Weights of a small mixture-of-experts language model, trained from scratch on English Wikipedia.
Experts: 64 experts in each of 5 layers, 320 GeGLU neurons an expert, 1 pick a token, a sigmoid router.
Below are experts of layer 6 (counted from 0) of a mixture-of-experts language model. Rows are named router (the router's row for the expert), gate (a neuron's input weights, with its number), up (a neuron's input weights, with its number), down (a neuron's output weights, with its number) and show model dimensions 0-127. Each number is 128 + 24 x the weight over its row's rms, rounded and kept within 0 to 255. Numbers have three digits each.
After each expert's rows: "comes after" lists some tokens at least twice as common just before its tokens as in all text. This comes from a sample of Wikipedia text that the model never trained on. Tokens count by the router's weight.

# expert 54
router:114152103134151138090081060137132102159148130124100140109129126084097124111134119118133150150132125101099117148138167160132104118127151162118133105122114137168135135152126099121109099157098129109165082120116114135128135148112098115107098093140158129154074079126181128141096136184128171126135113114102107137137150149146121140105119141117139176195158140083141129140128122149119105159139
gate3:124156135101142135140117090136183113147166114086141116090138101110119126133118167127151137096161157102108119097158170089162090129108156078135119133105114167157143148088147151133105130094098114079138159205088161125125134126124127137148151119142142128114103125120134103115128096121127105114118155131110126128129107163135104168180095134139128146138121155080129138142124103127153115145167
up3:125160117145145131099095132141126098151116123093102186145151126088169151160147122110156086134139078109133120140141128103156147151165114138130101151110140128146133138142151161145162117091174087133108124146135122135144097100128084165121135151141153110157125112101166173129119136125118130126108187116128139100118098085126137143140106099155132145155161153106140115129105153117112121169055
down3:141139190079137130145114161156166124136145125127112150130112105113171092081090156119128138186138132143156123136155113118134108131145125125100158123139113161122121095127128129125149116122174147096110121133122150143177127086123078130126131105146127145155115160132125132103102119117160158116106134167132132139123070154131118108138122067132092140096120132148117145101125098144137155050095
gate4:157115152106152155103149126116117150168122112073121139105169143125144168137077130135115106102114146115126140137120100163135169132099132130125114063097148133099135127083115133109143109154125155115148156109146115109089127113119104138139156115133145098135150133160139129171153128168166092105131073114089134124159115161149129100140097114134163139208140154110109133148107115114102144160123
up4:088152101158100144117167125118167176082136088129161112125159125135111125105122162148106134144142143122130131140131125114124132162144120152138109173133184176153147080153117128140110156134103113162146113163126144119085141106149166124108143129116144175091097125168146117135132064163137109125111151115161101134138136083116129140123097121108135076107107090098138145088136141129123120096127
down4:138131124104146166136142100122131139192141097109105141169153153092082155145125074139150104132093090143136151102139114133147170140128118103138107118094180123089123122109145106149152136132108132128119135126102169132083134099121180092119136145124151083122094105136130102113174124155109076167143146111102143149141134148152138161123121117099117178126137108149097147102102115126148159137128
comes after: " R", " W", " K", " N", " P", " S"

# expert 26
router:082127142121144167100150136169116168149148138123119107109139108161144111097148099141122172147159122144127173107051121076122158142137124152142137111149146093128134115165139145080117135133079137144142158159092149168157114099148113136139117146108131161139118058099159138128140116156159167104108109130106133135099104132118105123102085144126133158104160117116102112130137117121124148107137
gate5:096098181155107099114137182101092110110146098131127120106122101096147100168177055111104131118115144126096110121130110088138099127133116148141128092182108126145138099154166157112160146140169135141105111129138167119161160132114089162161152146125141114146132128155077147116116140106080126143129185122119116130110106151159124131118116153137129133143119098107137121162149121143112120138121
up5:134119118112150128094097145134104144157125106126114127149102112087208136150183086161129098108119120117152104084148132108139104079110140190143142134134158148116120143137139119127134136149152101107103107169112139129140093104115136167146118149106114162120117186105163146116148195093095104109103146109137121104109134155126132117143135131136149111124111149131126131116117094179149096137112
down5:126137131075108162113094117122147105111095147104146168134176145129116121164097141128096126116120115118111139074120181108135139123154102146126123135131115091099143130146118126095125146124114145074119142108122114118171081139160123138134091125124080143162119097151121130137140116110140162160121116140124153146121169194124089120152102144095106154098187141116130089121125148159132153147172
gate6:107156128138137148141123112144165156123177094093120107119143084163110136152145109129138101132139104140111109135132182127122107133109169102127089124124092119116106118110112125092126115179136147166105122102091132170115127149154137128182136151101147123147145160133110102102120131129096199144084117116096072092092134116106130126119112118127129175096132139128071152157132136131149152150120
up6:134144143113120066099124140158085121123135120137124113120106123110144141128156151125153145088119138153143165122104118098124164076166129101104151142104123162131140091136139136158108163119128094125194141112191113121116076102123110122128131132127094142105118132118133156134141152094116072111154141122150117177167136099166132146110131119152116126126139098127111099045135114140111111141130
down6:106167131131135129084113112112109147126148123114145155133144121130100121114100068183118166122102159130118090139112115180143092143105149150122143110097146108114132150150127116131130131144128200134119090110113162125129160147197161145146103078116124120122151141130118100128125157092109155103121108119126107057147142125089131125171136100121092164113121136137111139152126117143093144161135
comes after: " |\n", ")", "|\n", "|---|\n", "|---|---", " University"

# expert 14
router:088100136097119118110071102128181089166124110151144136107145148109127155141174136142150108108058142124141122113125119128159103103159143076122114119137097109132124086149161130180102099129151106124109113093131120151110110137130136144131131108145177150134122084131143094140129133167118135128108127187116129131177098135159147133138125147107091125142149124117139151100095156156137140179134
gate3:122117118109099143100097149134150139138127134140130154142134127141148137119148120152126143128104127109131115079134144107104167120117133101140123096173062142102127085096131132146179132130092130129142091114113161151148158161124147134140127151114092088133122171111137136135179126147125154187132126141140124124139076155126106186126103087110104109122125124133106176082138116147192131089102
up3:116088150097061158129152133133099133154125113138152122145107133094140123166121113138158131068158116130112160132115135137112134151127087149143154124156114139116086159172172143118116166124190126136158163148092112144089155104123148120139110123112148133165127142118116158183142118132110134146144145119111096128158117122141085096114138142123130054130130090159104104157104113125115124106135
down3:191126110165105147129115077089121137109112131145128122120118109089091177117103133124137116160099154103107143126147129125125105142120140148085126146118136147130156147161102115145121131157125162100137162091088138147135114129080134173158184136125143116138131156145122155144096146125130088097110115148152121144104179119131148127159116152125164122108100075121084161146123120098099133137180
gate4:133122121123135140120141095147090137164102108123113124117095139136121137097133136167152183159137146100102101140160122140160100116100111133084119109145069110113124101114127157134102119149157137121118125113123120072137119104141113122079158116116153089088131122144127129126094161107153118119130121122109137134108130175155179105114155161123144177119125100152148142084074192156145129166128
up4:157164133145166101124087114121128139121095126164152160143096078129131109125132106120166122136107119121138129165126124137142157113149141143130119161099122093141100113121158106152082066165139150141112114175115084117113092149101124147137144086127089132135125173111148136143160147067134142119073142129099175142107106114142113142154131087147121162146156144151152139077128113132134120134138
down4:111149096068117099186127145142125159129110153145123142150114133130151114102131148089080132118119146164155136136102154114149121120130150113181129195154152136114137116129118114093100128119069132132111119160143108163115102118113131099111097092127121114151131135098125172113126108125169109123132175125165140154143112067096110123146104092146145103129166129131132157114145159111153130157162
comes after: " H", " h", " B", " b", " R", "H"

# expert 22
router:160175131157087148131106152135135139086126139122084190101111148120144121108108179064113142125130143130142116125121098108155149110096138149108124123133187158109138185123089101145109086119142150156157143141111138150163123129133111154144150145115089106124154173144117159087102165112128099147137109132124108138084146117126171129136118115129100110134126117102119122112148157092130110090136
gate1:159141133099163155114132125138129104148173123159147111112122125148117125124115159147065097154121103115156142110137155138140104111124090080111141122162107098126061134118132128130183168129129128140123176086136129109145128149124124121094139122157140168139144159118075159167164130117157127129134157144103119146136113119123118126076138076153103155099126106170179131160130139143117099117115
up1:123185156141132108129139090158088124121108159144124139139153094155086130167137107119156136088142090145125107128112154132113158156093146148087177188121095136118120108117119125125154131126110154132138130132114089114142147110128138115120123126091147140126150126135142139137168135123163127145086107121178114123154145123142144147171156188131112142108107083112064094112072120126115155115132
down1:121109120100105140138133123154135109199091130118143139154140068144203082161148140163152122126141122188157135112147133140165113124116133093159136138150082138128108122106124141114117087106114117102119118149140123132150150135096132117087091104144157136141128166096164133151134099178127135107109105111102125142157104162139121118137150119146111124123100127126082102093101165129111104122156
gate2:105151089125147092098162109144118145146148059144162137160131131119100122133139146113173095156127140128112191111148151108124127122116132124147108087127131088134147129111108169142154127194143104113145101091105089079136170131107118120120135108092125115116115147129152109163193147116141092177125123131149151099099146155144129149108143146124154100130120152122122119134154146086132118122131
up2:133157161127160100106137153121110121126137169123117122140100116138130129140157158129121161113143139124086119090148155112143106122137147108096128123132074138141177124128095086072143148116123135168141151143135100140104110137094089123127154109166131142134108080162095094117104088105129143168130107114110146075126163092094161101165132068143103124113127097150130119117125133086112130095155
down2:095117128081126105134148157141138128157140067103083090133115122115138112146168113105083133150134132122134130111146103158149098093140150125155122113110121123166105125189120080115113116141108140160104084149127126120129159120128137143128102141136128121117116148127109153168183151085147141157125124158151088119079098132129132191122153094139142124114118123145172156131118168085146161126133
comes after: " |", "20", " the", " of", "19", "|"

# expert 13
router:162100162110142144108129161145104116106112136105106122106161124156125098120090130150127146100110142112125126138135160125122108109191106082134136105134118159088143132180134135115096133126106178117162161132129162106119097145121107104104098096108127132154122129137072067139147088102136142134113122143151169118155127126157136073134102086114110101152144159150119148089120111133130167105161
gate5:121106127115122113122134074160113140107142158127116157134119082121171117149133141134129090101173127109149110113121137136093084100115115114096169106120135141135104125154151128128137164110134114096091131090138110123133114152132124136094104092091141138150140163098129149184103106143148093141108138190045135106156129107119169129142138137148109092140090137137135073132123135129149131166141
up5:147101109124135089110088128140130139132117128142093108091135056113158103113110135149111103115113125129121096104113156118074094097148106086081145140116145149166115186141152126118159144096158110085145107104141102134099142119123121133094111105094122156155148157093116128162141103127143102131115131146092150112143145118110143186165146107126110080152125133128114115132128134123173123170149
down5:162102132144126124119163182121113123133091156117081112111168117100128145147110108129116117155107134124112111110119081101115132132124118156149120143166130115131148129160123131141148123098138023088141154100148144117094171122119129105157143154122143140151103125158099149122123112115146084114160138095127141116092110136118124177130169167136127145156128116113133162068166151128137156127118
gate6:142097134092094113121098125151154124100153112127095090136099155130113124111176128135187103123142173141155138135144108110113107122137138091164096125097129131118118111137106199142158113179092102105102137105191136100122134127123111136134136077128141149141126190158159099148136137124155089114087119139135125128126089150143111151122127106099119105128156123135130090112141102123127161106099
up6:135126165183110116144134136173121143121088176134092154118153164102137122143137147151118130144142109106114120119101132112087133115112117119111123147168076145096156137090110123127120120136130087166139113150094130192120104107174123129106113122145133104129158129148138130121085126063137121153118090153120119129086122169092112122091137067145107117134102140156172118131125138144160099129112
down6:079114104128147130128113156151132128118162077144143164134104139139106072175082130093144123099120121126176127127096138119170158125126102135099109095123141138150131147126124118134152105139144125110133112122072145124135116130121155151150132102114132159096146114130115159114187172100126112139126173132088153127151152144126195086118107136150095131146093115104141138189125121101095125124126
comes after: ",", " in", "|", " |", " the", " January"

# expert 9
router:170175127151090145136099158144135153092125135123087183102105146121137120113104172065113136124127145125142123129125101100150150112091140154100136118129182163105136187126086096146114085110150150162150138135105138147163126131133102159141144146105087105120157163141114150088105155116124102148134107128124115131083147115127168128136115112128092102130125111099123127107147163096136117097134
gate3:099146168126121133151163153130130115116138124144117134096146124079106167131113130114152095117162128088119127099088143156147149120114150127159100089139123166143141115141093102169143148140144150109114129110113131145156145188107167130110120101132157136122133098102129171142154116121188179104105128170098119107098096131132101111082147162145124114130123153128082133123137157128080109178138
up3:116079121137146109135110131120111148142144136161159098118137134128103120109118167117168189115134150125117144152122103132101111154133138106104122154125135158126079155136131112114169127127139147141096134113093143106073125153148122102111154072171115146123133113154103114137178093150070133123131089122138100133129136112117114068153093121141180181135095116136175101117144163126108118131133
down3:101111177103117124133133148092129099140132141081115131140131107139064134132131159118075134147151120115119129137147127140167136128121129131140121176105119103110099102122104077111104145189128159108058106159142112149144153146112098137113114127109122070115158126147152136169132127101120112131102158114156137153146073140139133175121152122164137135121155107148117137133144142161135129180098
gate4:124139131122143092140162122154156158107143086119152138124098137126118123157185175129129122128176139090114104119142103156105084067146148162144129118111097100122139104158078134147102136090140168095104123141123162190161123153099119109153155150143126096121129109112130138138127111145129176147101141116119111123144117134130126136106126076156125102106136141148094117103120122144080152163093
up4:123117106170181167083145140138144106110162127142129150118111133142148169175135096143117150112128177081139107149110097133081131065132152122119097092130099099134159135141154170141110093118148147168090137158135113150147132108089127144080161131093154096107144118131091144098159158152132139121120171134138113121146153121089140139106156112118115106105134128137114113123117116165136152120128
down4:136136115129123129133100114134135141134111096105133127147104117108111108129109176101142117143150119132138128097136168128140119129091133135136130115122184141138113173121094155170105107143099158147157120139130127101081153110109140116148085138158100120160136166141177155071146147123120094141158111097096119081097110158148179141096106090138140124149124147144159165123125057149084123145142
comes after: " |", "|", ";", " /", "1", "2"

# expert 39
router:112121110117143144131134068111125147121135110068155163154118146136156113116132098111160114098156128168137149161139132099130110135140168121152169135126111125124099132137098148153147103201113123141079083128133087177126110142146158152127159099145141146139128124087125116161149096111108123118159138102095097146100099136115178139131157120188124143115132119145111144082136092115125111124128
gate4:173155168099112118133110111093136115144116143129135145128179105157164153120126136141170129091141086117138136116137124139119105137085092079126140139147100142110138135124144140135150131087096140194124145135106130112141159166093180123128133148142090108114160124120083134113157142120124168125171137145083125152102102119127102135073107078129138126132150088163147095117147091138126143104130
up4:157101178127134134121102135112137091158158130094131115132073142121129100107135143111126135149122149132156153079114109095160166162167139116105099129098151144157122138129115082127090145131127121131134107095154113158168157118148143136133123134073085188129113106135126126140130085190103106128142112121125147116127100128149146136099121179133158165090138175113099118160132124136117118114160
down4:140148116141121126155144136118124140065136132115093135105112174127103119137165127107130139088130153167102146192180107121097141103143163115093180074152127126113130140095108125098069156119144152078119106115123145151123130136133149105163147114127110151136149140121099124135128135169129130146127110103127150125126105098161130088131148136134127146099080128146110065118158134127162120169137
gate5:148110117136113127113107123152136162140101160095166174148123134121145137146143107111086125159125091118114125114145152120135119124162096142120152123134121162138133101109104131132136138167098115127097149182111136072138150096100099151141147098114123135102077108102122129165093113103165150141143135114114114099083086102162162101094156065127119157138118134098090091110115108104139109152096
up5:105117099130134149117139099159118099134098177113141175142128102126141160133063121143128092142148162131107086144142189124174162106125135160119111147106136138128166094109136150141157117159141162133104134102137107108162151108109166156122117102120110141100127138137113117118108054139155156128130151151145143139126129154155124088088104103148127130129147137069128145135102096128089109116110
down5:134135122146117097118095101134119140114143149106122151118139168159122149115121120136145137124122153184119147129128183151121113119126149154145107121183137120099119200143159144120097119147109156098149098103159111105141130124108134078141136075076103148132157076122109141118108115151098135089101131133120092155119138139120194165142148119125122112179115072130135092134145113133114139142115
comes after: "–", "″N", " in", "-", " is", "\n"